From a checkpoint of a small mixture-of-experts model trained on Wikipedia.
Experts: 40 experts in each of 12 layers, 1 pick a token, a softmax router.
Training: a variant of SOAP for the experts, 1594M tokens.
Below are experts of layer 8 (counted from 0) of a mixture-of-experts language model. Rows are named router (the router's row for the expert), up (a neuron's input weights, with its number) and show model dimensions 0-95. Each number is 128 + 32 x the weight over its row's rms, rounded and kept within 0 to 255. Numbers have three digits each.
After each expert's rows: a language model's description of what the expert responds to. This comes from a sample of Wikipedia text that the model never trained on.

# expert 10
router:126097165194209160146065083136066143057149140091108135158148147107172115103067076130071162147113167127118141103148138064151112158143111140126136111119123191158082149093082120145163100062160126099173084193091143129167134104137111139126073172166100147108162175142147075151106132106125181095
up0:082102086171135092122179141105104130085141128157116129106107081045073118145112114119129143125115148069122138131120165115206149131085092130153076052116093128133070134052126180088106107116179146192106112135133127123116137152156172093126095124170176170133145115095145154178080147149120137114
up1:152200126157158127087118152145104139094074167118126130095212127123108103117101084111132084088113134142132155102133107159127116098125103162111124105156128123172163142113174109103130134134095188121114163116135107142164079102066087070115069162133096118168128189130125089112188151078117106128
up2:095152092203146097136103117121141154149120144125129191134191129164157117103121150101141145118104196103104130071157146127127077159141181132123102098125136137132173101115147050131108124244143084118111162135145132172114097125152129139111085135197135118135144164108138141138121114092139115111
up3:159074146177153151120083106115138184137145105140160117131130113193146107131129127125155152105114167111105146123185124109156192148139138105176106094175157173196125157167152128136135132115088065101119106173121173100155087080070095157159142135144118084169161110137119163063108123168119117133
up4:139143148136156126103184126110114131077131112210143122075133149150148126106081171153149103038119174151122105176083132115100151110173156119149148121158148172091067140128214088110126139163120102129112169151134155081130081127136146100138171159114105037132151154123129148131125137110117131143
up5:115117193147109095142148082125132134152090162137168130153096215146112097128143170097098127174147117115089127086119156150148153096075163116157111098114135163105123102160095173100138127133144139134165156122150150192179149141191092094196166137124088171125159120160131127097202098127192053130
up6:109068145104073112137102142134135165109110093146129147080141138127116121140138125163158075127127101131160107198094131134130139106158172134109120130163119111112123110111119173164133064072130136121136115123129085103172071117142115135088161119082096112128090024125140138131150063199079168138
It responds to: Section and field headings. Headings and infobox field labels at line starts, such as Personal information, Biography, Synonyms, Water, Population, and Markdown table separator rows.

# expert 22
router:162115092102096111109153138087074133114084107086224153117141127101069184128136218139159100145170127132069127135164151108095098139149154059141127122122127103095107137146125092143117124166119043174067067081077144151093155129134144078110153116155185079157179111122097129110096101125070167157
up0:141121170138130139177182068125106136105160157100102109144149166088098089200116137054184154118117133115087159093162088126144067170095143046130127111089139152105164112171142120101116124166132110140137114102144090142100137155139117146128175115150111141126101127146144135116139154149136095093
up1:112115118135149101099152152115091129133068164148093115125109135117120145138131149045057092111103143096077102158142125103105113082150112123195099100127086119083149120101131153132152170099176098183146145151092128145181082224130152126138095063114138090132139116177103089142085196120123156141
up2:162151125127117148131099105165113181147065155093086118082119092060129114109141084184119090150130159086142132091124140125187129098082112127123153098194130112103124145088116110197131109127141149164135142112117118126155120190145115096151105137100130121096153125080161119103127157094120147202
up3:060107100152151121126141115102095152066148122164163084114105112140111091155140155114169123143100148080175150104144099112068101119121089135122141186120113134138128075116170129136129121160142160079108112147153106148167112135160118186133110111131094170135120129161155168109160138218147139089
up4:116211175129144133108154097138123110140142159162167131074104063105203100170093141148141191107142096160113147143117110108164121109127102106161150095146142195056160111078101128086103164085075135118111155106158069136113144136150175150096108134139165137130058157156126080117136102183122101127
up5:100142091158151131172128098118139186112099100108165079092115105127132133160052111232178059126107134134145131088095108164172130099106103135126131115101119097155125140078121161141147141093118141090122131076141146093118165129058111126161112143111158198055117143131062073121159096090128137123
up6:120152138190124111201117126129149135121166150170126213071120087122150125138183099190107145114185206137163092136140101155077106106104109100134108145164135148116139157145106098147240081137154179118152146124097112130156101172114106117151137106146132123151148142089111060149118120133094137153
It responds to: Clause-linking after subject. Conjunctions, relative pronouns and sentence-starting pronouns in narrative prose, such as and, but, which, that, He, She, It, often before was.

# expert 30
router:102147097157070121133154112076070123130164155110159118122121123145157093123144191149146112147109126113058109127173147103142172101100095108176116160134154102081152138135111163174104117083072106200093163076066148109094141098077106119124121075171117112115143093096193117068134122147076151135
up0:116103071165141126179120085163095168132107162135106161147147070122075141128105128156128141167155154126147137153082088130104083108101124119106110118077136141128137074117128097124133050128137135079128122216066170114093112147153117118136117143107073128178169149142121101121094067123145164131
up1:123101138103087094105040136083043126132099094128110112152198106146139139175124151146188066171148165100136097122155137176113165108079145151108122113169110150135180106123172131095171095105122162116085110107107101101125104075142164139129095079118072136151029138179112127126081160165108154100
up2:067112171149175200160143120078087158167121144110139069140166120176166138095058122133150103130086154087098184144154098183174148146136136105095133116061130128110093088131126136154150125113143189093122137142131134036140153124130092139145088147139143134121178152175169091053169153127166141038
up3:133117065135197118131111093074181135132100146163146172119148119098114115169100158169111145162153143129066121145085123103150144148114179164115121189134062123103094172163079129147146081138090086060130110106143169118152173167102069176128117122148064088154140123098123175114145146147149135108
up4:136134181183169137119127096120098132122108096118100095202190175147131132084106113150168126139155093149145117121108127183156099131131155111161156135141138156133104124124102173151086176115172116097180100135212100161090095093147130062100187153090118199207110104148118150087140151075093157094
up5:155088096153152134176088154107208129141157118184144161121132106085115117074123150133136153125117163097138122144102129120184109148115122159112085093052165134121156081113138106118124050087161133110134192120070173135131125141123163148176177139085130121037090152166163114077123151094148163177
up6:132114117101157086118114174118119140138177193103152158081141176142104093102113105141141151152145061154148165098153175109127114093125045107097120128176134114130155103102126145093156072108071183089129165122129192148132118152127134144117125105116143069148187168152125116158114095114136167158
It responds to: Table cells and openers. Pipe separators starting table cells after numbers or line breaks, and sentence-opening As, When, If, Because, e.g. As of the 2020 census.

# expert 6
router:140139186099143093093161086142119140143139026154144137096126152182085141135114178115132139168143098104100114163105154065133118127136140146107129058172170179113099172172138168069140186194081131108119159151136170124100126133173162094088120148102069118103150130133103164118063137133108120118
up0:145123126129108136174152127133151147128154134147143123120183151140154151129077115084161114072101123169052145164075192108134122160147135129111150104123132177165104117125116122104129091138120169164142125130093168110111152196178215162178235147143147117201129135086085115112103136084092127160
up1:176162097091162119152147159213125083157127144117108143162143136110105155127115172119088142149081100142121085081183123141138174110140147142130096135165135157102103116091117152127101116177200172134110157145160092158104161093157123131147094173134162132138159099114137149114137134145109159124
up2:125124191160123109138181146123157144056099156156089103098145107101129133122118171090139127098103084130129105090065143092127160141116118110090139137091202134075169150177116070150107130127103121145121153156128079119089091099132100111119135114141149113114123092134109115130110053170091122156
up3:181131128108151121072131076045121125172158162095089119134062118145058119101140152110125118141164105141103151125154130130098160156147079120116098156066078141079118135123095116126115171110116153118123102114149129141101138136122143123139149112130142151094137126112097156071115153138136079113
up4:141173118111114127136086066129116099094103116093076107057124103090124142113149116077022143202133129186106147119171168097152137131132090140133109222082135076177128164132169128106106131107147127143137172138162110156074139114136154159088172114124089122143168141119097106109136145183096107109
up5:099124107116094181148077127117179141147111150077198143078056106145116138106180147176119099071147101127145115128155116098131142109139157147164142161164128148096147088142151081129118145110097139106157165141136098098094145187145136098129110108129117141126116177133141138057101113124118093159
up6:133147121110043147144154143156130112136079114137109073133160072142111072057164181089146169106100115082090090091151169130170194177147155160174134118146155135108160084174134119142130105094135123089117124094142144109104133090146101096117122111168118076114106183081145082129160122163204082149
It responds to: Place-name words. Place names and the second word of multi-word places or institutions, such as York after New, Angeles, Louis, California, Hopkins University.

# expert 39
router:211172088080147147137097129106128113124100118134150134134151095074131155175100135125090130126107188148104122115110135176126144192145139052076125133153035133128065158135118137125146159103098140098148098162127127129084136101140163142138093166093114133143107156136189161140151118139115110144
up0:138144103137147109100103121094112220088144186122121109150148143121079090151135166167107088087119219139086160129108141088154141112137112182156137073131096165104114061172156170115166173076119153080144128117087099143118131170156145095160140126129170083106151125102171115089127116103074056137
up1:143166163115105100117141078099171132159097138173095142145160178158088083203150195175088160078128144151133204099152104086115109159113098095126133127132123128114171179102134130145164051136121113162143082143084080097145115148109125184123089134135134140168113099140135140086155123134103127148
up2:133164164141113160153144109129142165117134094152140194077076140076111157126082208121153159175126179141110153140169132099124175132064140124071113183140133153255148119128128153094146169186100104128140098112112098137112096142131136150054111189131093174115117131072168125134137174159148137132
up3:150173144086193063115086102135158148096109157178131131116086126096142149128129157103143115174118110179126117094097193117134110095130082158130104074101124111115132075131092187087119176101143142122152175129121092081113161084115091115129130138120148119119205155134109150098107106158147039091
up4:129103187115092133138150148134060132106113099121111120152148052121133159079129151097155127111155097177062091132119102138129167143120145114178111105094125126145181212131059115129111150145125113126160180150180042131112163166103169050069118121165130098082128093151140155105116070129107117204
up5:151062101122187138118114137142103098103158183088160119113177116177175176084144123115204098095119098149143115146151162144111129101102063084127133165136176077098054145130161180138147104079109143109133105161114089114136137181123132149128111134088098108054128072118121105101093088160170137132
up6:092125113168170062108087089133122164173184151169121114147119128142078069113121079089133165141150082095172163133105151161081133105151155134147112112126139143138174149139115148116156129077159115135094123068106090082168150146098146099137134089069065191147066124117092152144119109114164184129
It responds to: Modifiers in descriptions. Modifiers and compound first halves describing buildings and objects, such as cor(bel), wood-frame, gold, short, plus spaces before coordinate slashes.

# expert 0
router:094135077115112108105150120112111120116084150088178122117160169133121100103149172146142100125116166113058194088145156199146134092103105173086125162168119117102165181137161071161084115205120127134064109191102109098170107064120132163142072157124058151129127071128117148071140091186097097147
up0:161123138161082137107102111105109089123148069119129170156153129121075127126139199069110121140156084138130140146093098130112133131154178152099112174142172151193173131142083143106170069171105100232077084124167138148128038137141142130127122218129106127133161121111144167088186179091128152126
up1:160136136166099180105066133138178108124139120128118059152106067149129141203133093121111127107176069124175126120118147162138157114082108112130072146070141112124104104107119136172098169162133104122115065109123097151145130133097102158160169119121087146062101109106175093171157124134111084154
up2:121133133108146112160139082120126167160139162117130129133148172108154096121107143149082086184174133120168100102113135073145119134104164179150114115138094101127175038140157146134108116068076111165125180170156136143144157209133127128083131132130152093167102151139131127094165097143038148115
up3:121163092082141124143090084113121150089142183161103149110081093100127169120126049148103164132208143101122175152105089080169057140180048126144146157153141090174126130101100117145146113171154100126133137126172119117117156112104104124108100110127087112098136120144174187109145162138138124140
up4:141092096080174143166066136165160142079126159126101158036143174163156119099111079203105106186137129158161111084124121130139108104157122149168094086163120108064107087151100110139098160157101173143146129134114146185125108167134161089103075137149111071094096147023139203141150055139075117143
up5:148146153116199174098157111142149153142141109026161063138116093127155147148128175088142089110124089107155191058098123097082213168127103106132131112143144105153143121126135112121161094111118160127129151122095145138154084125138169134101124169116147110116138117093136164182128128122147082170
up6:095089139126153172095091074143093096067062145099148166106113123127069111142127081128086178050159101125147137102139182164115131075144128160120155145125125153136052136114132180129176076083157186168131061144183115114116150136104120111154183124142079087112131127088106124125162126120122182107
It responds to: Opening parenthesis. Opening brackets and parentheses after a name, term or number, as in born (1947), 2024 (est.), scores 11.8 (74); also month names and sub/superscript markers.

# expert 28
router:093167107092100153129072141144081134157143115163107126132102127105088096141196074133081142157173093101162103128093116097186176126056150100132137083106177115141100173117145174157129140195180119102164104085102189123170094169185125101171136078131099139155153131121098126119125087156217136150
up0:128101103141153127117047177124090113166094120112165075130079167137174140144177148124101152099104211120135108125062185132151074149139142147154136144110135115131138147093130123117096097106125159118150109140108097123161108089104152160069124131149152081097124104183129141070119039120110180122
up1:132147117127172124114162119084119115139099074162143137072154167124177106080140177132147097105118117105060082123165116114128142131148139105161164165123113170165114111158129107119159132151186100085081125128102174062137086129098165156128111136131125105117214106098106152135107080156157133150
up2:157144026107148138088136131169130110186090140148106134085091129114126098172078123149146148138135084158120139136156131101145140107167130154134167109130120112126189127110137134136106122059105143232078117068185116075122128145155130115092104133127128083129144109120128150128177174139065159129
up3:112098144132131099136151151105169114093144142144068100101131149085110137094179167128148094122158120104110128118110078147096175148164106107150134077137154080125051072133097163080178112133091147129128125106102232150151130102110072178149141171151124087200130169124067113184169120129104060185
up4:079063128185058085076114128159206127102135115142097135138140201201156145112136138152183166103124138152150099127085181138138142113130224118113146113132140150113150095149133123141121187148080096145162103150128162098144101158103107201148096133141109156091135180136155155101119227176109103160
up5:115122077117133113129140134153072173143128094111126103101106139128150103144187146121128022150153120170169139138162117138091128100151102117123090112195207092066148141159113116125152118129083085156114136214142124139158119123124056081167090077081200096114120136191148136199143168128152168097
up6:133113149153142129079067074125077148126142161087171089142161192103117184152140131109133186113175104148128127171093122118130147136085156130153128154146098125067168108167148128085155147125120148136113106103160103098189138165103157107097104140138106162122171153050114113126095107187093125134
It responds to: Number digit chunks. Digit groups inside numbers in tables, scores, dates and measurements, such as 50, 100, 74 in aged 74–75, 15.05 m.

# expert 32
router:117103115149189113132119072108135149108104048104085092123151168078110076092102053128123165155138146097144144148167123091180144098056145126159126051137143178194048158115124121128152128151188128083175100146138152122117125176159122147132120153067073160072151191138077147136082101084146113137
up0:109134160146141152149131147118085161141094156095096161074146123125104111174089182107103082105100117116121090169120090114098118134131116101167156156199160060135074114163129091092142099145130169169153098111143141153135061118143130042160122101110090074190132171117063174143130143164133119130
up1:113159145109091181099176130146201171093143138106193153131166104114167094133081168100088167168132178164176074136130128130072092149146127150115117168135200134146124106109065115154159169039149088136113197145092118118139130128162166133205149125075140097176116087154123134110130202132101181180
up2:154190099120150136103137186181053113149108143161157083182110107099098163104136122099144166117114157130139168055101138168098051125126111196113152164124158111104125074065128113106115139125124099135115079165143087151143131110121136109090139138087129141092131130195187148099151101169127101129
up3:086131046141120131097144144134168132121133097125125135074103120090094110104154090079125104152114117167056126085083145179147125113145127123098156140157167079128136187149133174146176103135132095163178142121088103124149129168091181164129140069096119130095121117103119122153132089120165182141
up4:108124201121109189131099163114105159135079130150175159062092159121159117125132129198131089105139058069135126133166081099093104135106134113085160132123120156040124105167125134034114088105085120104127165108116195139125157079117167150136169195145140102115125093146130139082083106175126174126
up5:137089109120132184134103112133138086143129114056146106086119141202139146137134164115183164152107186117106143132122117076085086155138184084101131103061118161136105123120139132123178101105140148143111124113184147114106111147089115126190169132176131130171085123115134043134151139186110109096
up6:090104119060104106131119146102181126147128136114082142149108116128147169109117116138154122108134114085164138122139117123178145112132115085103136138103153150104125109159105132179108191097138131125104132119112139118122180139182146139120127226116148155205090073121119118149123161148102126111
It responds to: Final name words. Last word of place, institution or team names before punctuation, such as New York, South Carolina, University, France, Club, Kosovo.

# expert 19
router:107072150078124110137170147126090140121144102113117093186113121066127130150080084162134114159170103182117124119138118122105154118105120120125127165181185151102092152114069092131156135065064125135076205094041161161164112193074097135124107119108202156193192083154142091125096080171182107120
up0:109123038186105152139137153153087101169078116096123196109149105139170084153094086160151235136115125149132087125109123149160122073076021091141122123197104128108123150106182122072114115118087149123115135108086077138158123134130131123131194112136081093134179148130185086143135100095086178112
up1:104108089131135157103090144194157051126117135149145159082134110118097147123129114106134064153099162187190124122127123121142178132073158093119132147129111103144147151117107159113080155132124136112222072145132198107144158114075138147167077147123129101129080143143071142123201134148134114134
up2:144130104163124156118160123148130157161114096114144149085123151125110079197117153136128137128138096110121144077169179105139138107118077165163142086161113183092088031131095143149158082168111152126129158112136182165142169073187084116147062155117110131156090131169102117136165120150063086109
up3:116099105116110071067097073160122175127128123107102160101100162131121169120109096126133192023098140165174135097137102120147143134099138102127152117138087118129158120121110141133140125107134165183142090123119101141142158126118105079120148092171159107138129122141159114135174132102128125141
up4:155106146129144208086114149144082133131097044098167154119126107180113172109096157169104098113182140136121145187133100141088128134131173081119145156113086162097091174165075108147161153146122174152136152082154061197088131126133107101084164141153144137128148147145077109113123089064169074171
up5:125075158096090093126116103155118107138147154150138103109050085108107159141130203135127139135097098122103095110157102140140126133118092151105118124121131116164090120104096095106152141093147100110210186088176126120152121094136132154113113088123114115153137132128100143107141156126075098159
up6:115134146069110137089122133142135212026135048133177117111155180163134122120085154000128119129158134121110145181110121109129127118107106105157167138116167123180142175143124155110114175160108137097122185135153158184138112129129124076185105121133124134120135166119190167097153126087114103168
It responds to: Table numbers and years. Numbers closing a date or filling a table cell, such as the last digit of a year (197-1), game scores, and row numbers.

# expert 14
router:067131162139152082116150165160131123088152151134137093101086194123158138165097104118128154159122150116087149080150087136129141100180138203147125114150146159109122133134178099128096083094038103165097127083145147120127118105063123095133130133128069142128077133147148119164109097170079107123
up0:132131111100094146161130125133135102093155062097161106161118169120156129090158137161109111162052188149055108120089168134097070062123121116066120153176129142095125199043069101140146082101082143164149123151125082135132223144167167124188157099082067119122113079098129157150125096099128154115
up1:112136102086107134178061093081170165120107118168137163113110120105182079089152140093153143161144107109096064124099195156128115135143121134084087196174107185130168093163096148159144138121159129128082116102113080129136127135159133061213144118139089133111157106123108105137142119152118108125
up2:116134160140107124144127116118103104088099114125156124072134090210113144131079100106120175174114104087150067140125118116097178145062158131131118145142180131179153127137119063043124216177160156107183132118143109091137135106139160119134094137136123124097127122097115050167099177110132165113
up3:122175128114131125144162111122120163116133104122127113119151077105208164134142118152206118132127092084101144099158187137197190127167133135138125139142117112126166149139117093193148063118106163134064081114141155147103175102164172126117070126073129093140165161096173085162177188086158098049
up4:135124120153071113106134093155168124147164094083118173116147065190147100135120173112154103138150134121136119112139050102123080100086157127117165125121156122095111063123105150144146189148130143156178142093116130145109140112112099151127156144136128124145088181100127119187123145157233144176
up5:113119085105122131120138101194143097132089139108164135122095112127135108104140142148141148146170090119124148157111082073068093110095098124102076139133144099154113187079096157117115147183103181155171155086147098140084130070124190129200122155081080143157128130138142183154125154129120091085
up6:106116069135172108106179165187135108135149148132154081096131183181090111127122199166085153147048154098106153107127143173153155157076099142157123133101115140094131125101096129096129101180135183099125125130124172154067122151184144078124104134169158167120130164091160097152135118108123145091
It responds to: Saint and title prefixes. Name-opening words like San, St, Saint, Royal, High, Holy, Lord, plus the period or hyphen after St/Saint, and table-row pipes.

# expert 9
router:100143126084083146149097104124090100162129150134135084092123106158143153127164090168100108099135135101181115123125139058206199154120114113206123111088134131158085157095140159080088168092133186093167110141178166148166140161159127170167158134115109156103123107111159070134104112126161117105
up0:124110109168075174128119130127125181147136066089147105159058065077096095155136108120118202135071167143131112140139119052073137086112116110159156137154167124131081096131163193101167095138134121167126124096178073161083147117062137125115092155127081105100181082109146122141157130094136102140
up1:156150123081176183141139119137099063126100114159151099090163160104168093098081146171125088120090170158146123099189078136094124138127155119086119122096123138141156127150160083077160171130174115131135099166079117188154137128145184111095068123100097141125122185114156111082136180068081106103
up2:092064140176131106158134116159130118130106105149150149130163156172077135184086165100123128168127153138068140133139095150109135160167125178141130139109131144166104144113132186126104174112130186135079140181149099109125083155192141170134190154095095102081115140129157098107181116084108170137
up3:141138141103131103066119116146114131181127106148123123127138113177163069146142133151186109169112142104142168140122071114136084128127166106067137131231085120125132106111116114129098113079137129130140142084101151189086100136217094140101129161116123147148143154128152122078092100157167161112
up4:158083107152163106086117136079146131113169065106129146120167108108157173087184167093091116147153079073086146145152078089152134079151101090116111142136144119203129171133131076117096123145131138100162133080100142160123124076188098137101136173097102081142134176143163101137172124160143157134
up5:174086102151127194119110086134114106081155184126159156110191049152180112100108180104102144128064080146131100137095150136136141178163115075144171130118106073107171189114168108127156097158198150133062096161133100120117115133113157105204153089135120124129113112121140154062126107077086103129
up6:129149111104164132117108133158128121111138146151140140100076142165172101118156188120169154094163107134109140141117132092164145105136176130154101103084093122143097102111064182095136146182138111109083109081134116164136180137142103104107142179110150147078139152113153145127134149091064119182
It responds to: Surname starts. Opening pieces of surnames right after a first name in cast, roster and credit lists, such as Har-, Mc-, Zh-, or Smith.

# expert 27
router:169125098068106153136118161091155161136095156073173141155083143124107132111122164133111118137132126113104175099140131065126136100127105080138126159141191123151146121131088187132099129202141118087161143064102143141117110141124129145145151085134172109166121068128121102103165141197137133137
up0:093149152086126133145159183115093130140184119139124065118077137098088136133079145129121093103122184134106110140108155164097125079140164134136133116059137183133162086168114158085104109119130159109100143105083105108119096054143141094113135157177094095186114183167143151148130080112108078143
up1:107112103156071090126124112143119068100109079123084157121178166107104128175171099180181148110165127114112106190134139079112128150136140157118120099129140167189145195072169102111117178144149148134135116111073137147178142114162166138139093129150146082080114105141127123122156182140145126132
up2:115067115129102113127130141172140074127075162108099047155110111176121150118113134125162158166103164117152085097134124115163140143183135179118126080092086137147106220145105117131111123173085113151131121178100130145155140120112183111143138133146153174137136104085129170141145077149103130141
up3:151094143158086112109187089158142125155171123148147074143117102142076113095100156065088131066117124172083147133096126137199102145115165095146124125089130148127138139137125098126152109194173131165176126135065104158142151130085115070133104152100103160106170094142138189127102154128138145170
up4:171101100127124101120112078115203134150118101139154106066118172128079123161113115093137092143139184140193161088094192171171121141055117185197124185165109180122118107133146156132193148137119079157179139167124088136068152126111117111173062084129184126170148085137114171201052153139096150089
up5:151098117125169118103142133148129154092058137191171131136138131126148124134174095149122122150136060099093155194173166126102108141109144064097158132110106105074164197146115134107145116106193150130125104110142142137098077077164139144122162171085150125109153130071184128104141129136152128155
up6:114069191154134113084072182138099173128139107129105138168130198112064116126099116081102061129161110182149155149125142092114112140155083129125130098183149115125129122063080131114145185158157140146189149139114105124165157141097152170157135146126172117107140125083144132213133103122104094151
It responds to: Digits and degree adverbs. Single digits before a period or comma in coordinates, decimals and lists (46.7, 1,440), plus degree words such as much, most, very.

# expert 13
router:179152088109145122134131128129148142175111167142083113147171152116130101143159107119148157128072119101178124177127136177128151144096128149174139123113203159159171104133162119129157141085156130124149151127147092083153144189158093136205126058128014123118107170124118113142098120122118081131
up0:184101111115119176070166183144142155022129142101131136127122051170081100137104141136131141053183111102156193153140144157175091144150119138106112134157127145134126161162083125109121128083146149130124129104134119147122110126170107085169107175044125180152148168098125151095146107151121171145
up1:123135085066157154119087115119161122118122155151133159126074112143168119075191117123082087114091102148127178117193138149223107170089128166126110140119104114160150072073139067132165131148104136143081138084160144110172164107087131153148181159082087122149115135101149116103090100088151083128
up2:120125079116138176210094086136118101150190147090161145129120142140134060131122131110131151084147104132097108160163173093086145102159095164160098117118200104127128188179077068131122133090127200122129167106135128128128164183106105174086105098147121128181136134121110186116137105169124148169
up3:062108172165153218108106134161119131109122139166122136126098159132086102132143115149148088164135186163142091155210111185129143148126168089122140100123130116122122183144105112133049134153095059118136159133133119141167110133114140057163136118084152090192124167143104126131139059156085117125
up4:162122162110141184107219065105118147172103120131112134130127119098139143154128126140119109077123079119192149192157175112168126104112138115140135125105125144116092167122089102133129225045165097132133135063124124136116144163147117109159144055131099118103098106174122120117118136133147115157
up5:086110143097125157131151131113132137115127091151141071073089081115164123134099052122136128171139168109128165143122103129106137133108116113139117091196121176120146126106151112058144144106140132133145119166141111165121088092132074102142148118148069171163137126126106131144116163142100131138
up6:168124135185177110111134030046162154164181077140116133200174134178146126130106149150187115172115127138148089111145074159146185111126135165102101111166203113135116119083188185095090140081101147154115134126095065130182093128164120166113131151143153144099170111115122141130088099099174094152
It responds to: Foreign name pieces. Short middle or final pieces of non-English names and words, especially vowels and endings like as, is, os, z, i.

# expert 25
router:175117146154122156157172129131147105091107135130167130121152194053080148138076162094095142094112146140127135125123172097147092135139131054108122081120097149119140159129169147168165076073167103183034089146116054062100156092106177052098155190139141137159129117115120147172139164154068161108
up0:070120028131107118173138108173123095104125150164132162139095109143160103163083098165163126136125124159086112146146093120131119191141105155123160121054128159148115134099148134116119147088129084124124167142150166113136126124116096149141180161132182139089076186124099063053106120186105124104
up1:146137113075053114144127149167124168152168116079138076171151105104126110083161156155162163085171118092148139119122133107151114130171152179100130106112166099084151034145118085131145171117136124135143127134131172086056139137157141099099093110154137146128100155121118130160134043099138104187
up2:153164120156128127094165127077113095153129144151071114131137157128134140143186137079161192171118124172151063068158143180148095189128128155082110151153090107178195085090093076129069081106135127117169064082104136116133099132128125090051151108136169169128098155163137097144126129132069099096
up3:087125116106134194123190137145138156073144072179141129149123129102108120165109098106191068180105127100135095152069161151105133096171154145087153111124128103092122094098125091134153176140105098173127168129103155118171113113163118156111129154108092109054090097067138165152152116087108124165
up4:163118091147084121088080118152165159081140128108131193134127213125117118125037100087163145084113133121109177129125083100174182118186182125033170143088070148100115112109196178125122143100114145152093131125069120136183145109091129165088132142079076150111087132147116139120127107140154129146
up5:110056095142080085104134114121147095116149085113104142148094082127134209052107110147090127146107150166155089130117133090114045124169160166131133132131169074144118085122132106099165118161133137136103135139102152128144094102120170172197116113149130114120122107069096112135148158111190074136
up6:117129072129155198118171148188145168100172103133096153063095170164151096089141212112140092114091139134108073134090151122096109103117066143143146120191094163111097077093088118092092135123089153126134137117112127098083111143175141116139109127098120131167064174150107142142123128148173133177
It responds to: Conjunctions and domain adjectives. The and in heading pairs like Ecology and behavior, list commas, and adjectives such as social, political, medical, cultural.

# expert 34
router:188036105119163122130111177137128101144085135157134101117099150146093109138182069105133109054091113200119171131086152069117156098114090149149152145108048110149155142104145203112108123109142183141168143145123132098141117110215114182181146115128164124160119202119084154078111133129094112117
up0:161124087151138132127150079140125127095133145167154138085073091120224121054061087163105129111136084123112159114153101162145181139138130112075162150086159172109140104133125143105169152108111142205127161084098109095125132165042184125122116116170144067202129164151121154108178105126102186062
up1:127121129149151135108162136150149109169140166091184151127111097086156122151148100072108126136137130173133095196146154105112201118152146099157161085172191090125081135151126155165120139075084117109146114064126082136148131121161092130133053154102059121051172115110134116167138122119099139039
up2:179131087127105172140141166032117155091132129083177145092135150108138155107105192173119117165122118108137114076088129185142089162067150115192119142084127097164198189144091132127128154096103139118121175175114110117087080158068094214143115110068150128102122105096086104153090168129125133209
up3:145185118106160177175116116171095153119110030132145160096137163116075076157177176119082165086125159099143063113118121071127082144112152086099101123192128130110112140205090138207123146155109083086148096120135119086161102096178200181136156106095182162161171178122097119105134133138137171114
up4:149111140027157109120151111135179123105117122097138126180162146110127165098170190177161155113115058194110043125109118073116103150163113135153154101153086133117145163159121147121122108111129044109163141168131086084151139061126078111082139152132109141060107102129153145119093138136117099087
up5:178119179152160133135123107153073166144143144146094051146127091219136124126151118158135123114139103113123197194159104097185146111112128119146100128097106129163097169169083126142163178102138193156115143161085113091199146161142097089075113155129152137020165147196100122152111109116147109104
up6:104093095094129176130099114167160115172118139180083170172161116113154106134134148147131115110158152122040113130164120108075175153144116122139130170115100117134103131159070154132123107132183112115117142150149185208171132148118133140118194116148138075128086127114093157124130063176192161100
It responds to: Initial capital letters. Single capital letters starting a name split into pieces, such as C of Caius, H of Haciendo, J of Jaka, chemical-formula letters.

# expert 3
router:103127120110143151123106115105148125106077111085091103124086120110151168059170092119086109074103078107154108084100149069183128170171148199114139069101125081144120122104111169130103085167153133101147089159145109154096145147161099165159126173113147150130114161126143136129136138132162117124
up0:133166090126181120176119122098139160078177154165093092110120153099143103109122195139094161138091093099101159127124167127150155117094139139105112127147160104097103120086155098127146150116105129132084123106136192114159103086157142058161099123123147163072078147156114181144144081086119088161
up1:106136087148116181126137136133089211135114111111094087135039107168137120153105158121117102104142209146155083095108159129156153124095147102155126138146119131093092142065144103117189188132101103101089094160076110126148098161141157141094139095142109158120161150121126090134147127016094147146
up2:092127129164185074135137143080132094142144128119118142112129113177136215223173086116202138139171130141075156147141130094033144131164109080155132166094172092092126128133168127192133134177078096165118114134127092162110154153133156155113104136112124169137174216139118098177111104161177077101
up3:132119192094164166182134175167169135121174115140166087119148175178149115115138125133148224117127136145139073174090159126162110159131097125137131112131171119167096168144109128095114139178061153091120082144117167156080122154135122179151150072116109138128116125103168134115176159099147092108
up4:140079125100131078074086171090121070128130119126168148160120109136049090111152164106122168119132134186079082145146125138139138162153149098158136171126151090117135157130071124121131086077151148049126123120195194190177129119142137161155113165194056095093137123113094076129172147086162183144
up5:108133084123127123124146140091164099133148109134095099166168098144133140148180182117104164184153093125140082087128098091104147114152140122134121058126123148133149144148153141095108102166082131124075119077067182147139079131078118132092066095075114104085130208078121143123150105103141168111
up6:083143134157107124192114121133118105101101088152125215111117175137184139073162127102125107135182102143131134130139064104074096193124110134078129165139113137103139111082155141109166144128088099112113131116132141138103156173144128176170126169093124115139136131133170114148190134151109118146
It responds to: Scientific word onsets. First pieces of technical Latin or Greek words, mostly in biology and medicine, such as occ(ipital), thr(ombosis), oph, sc.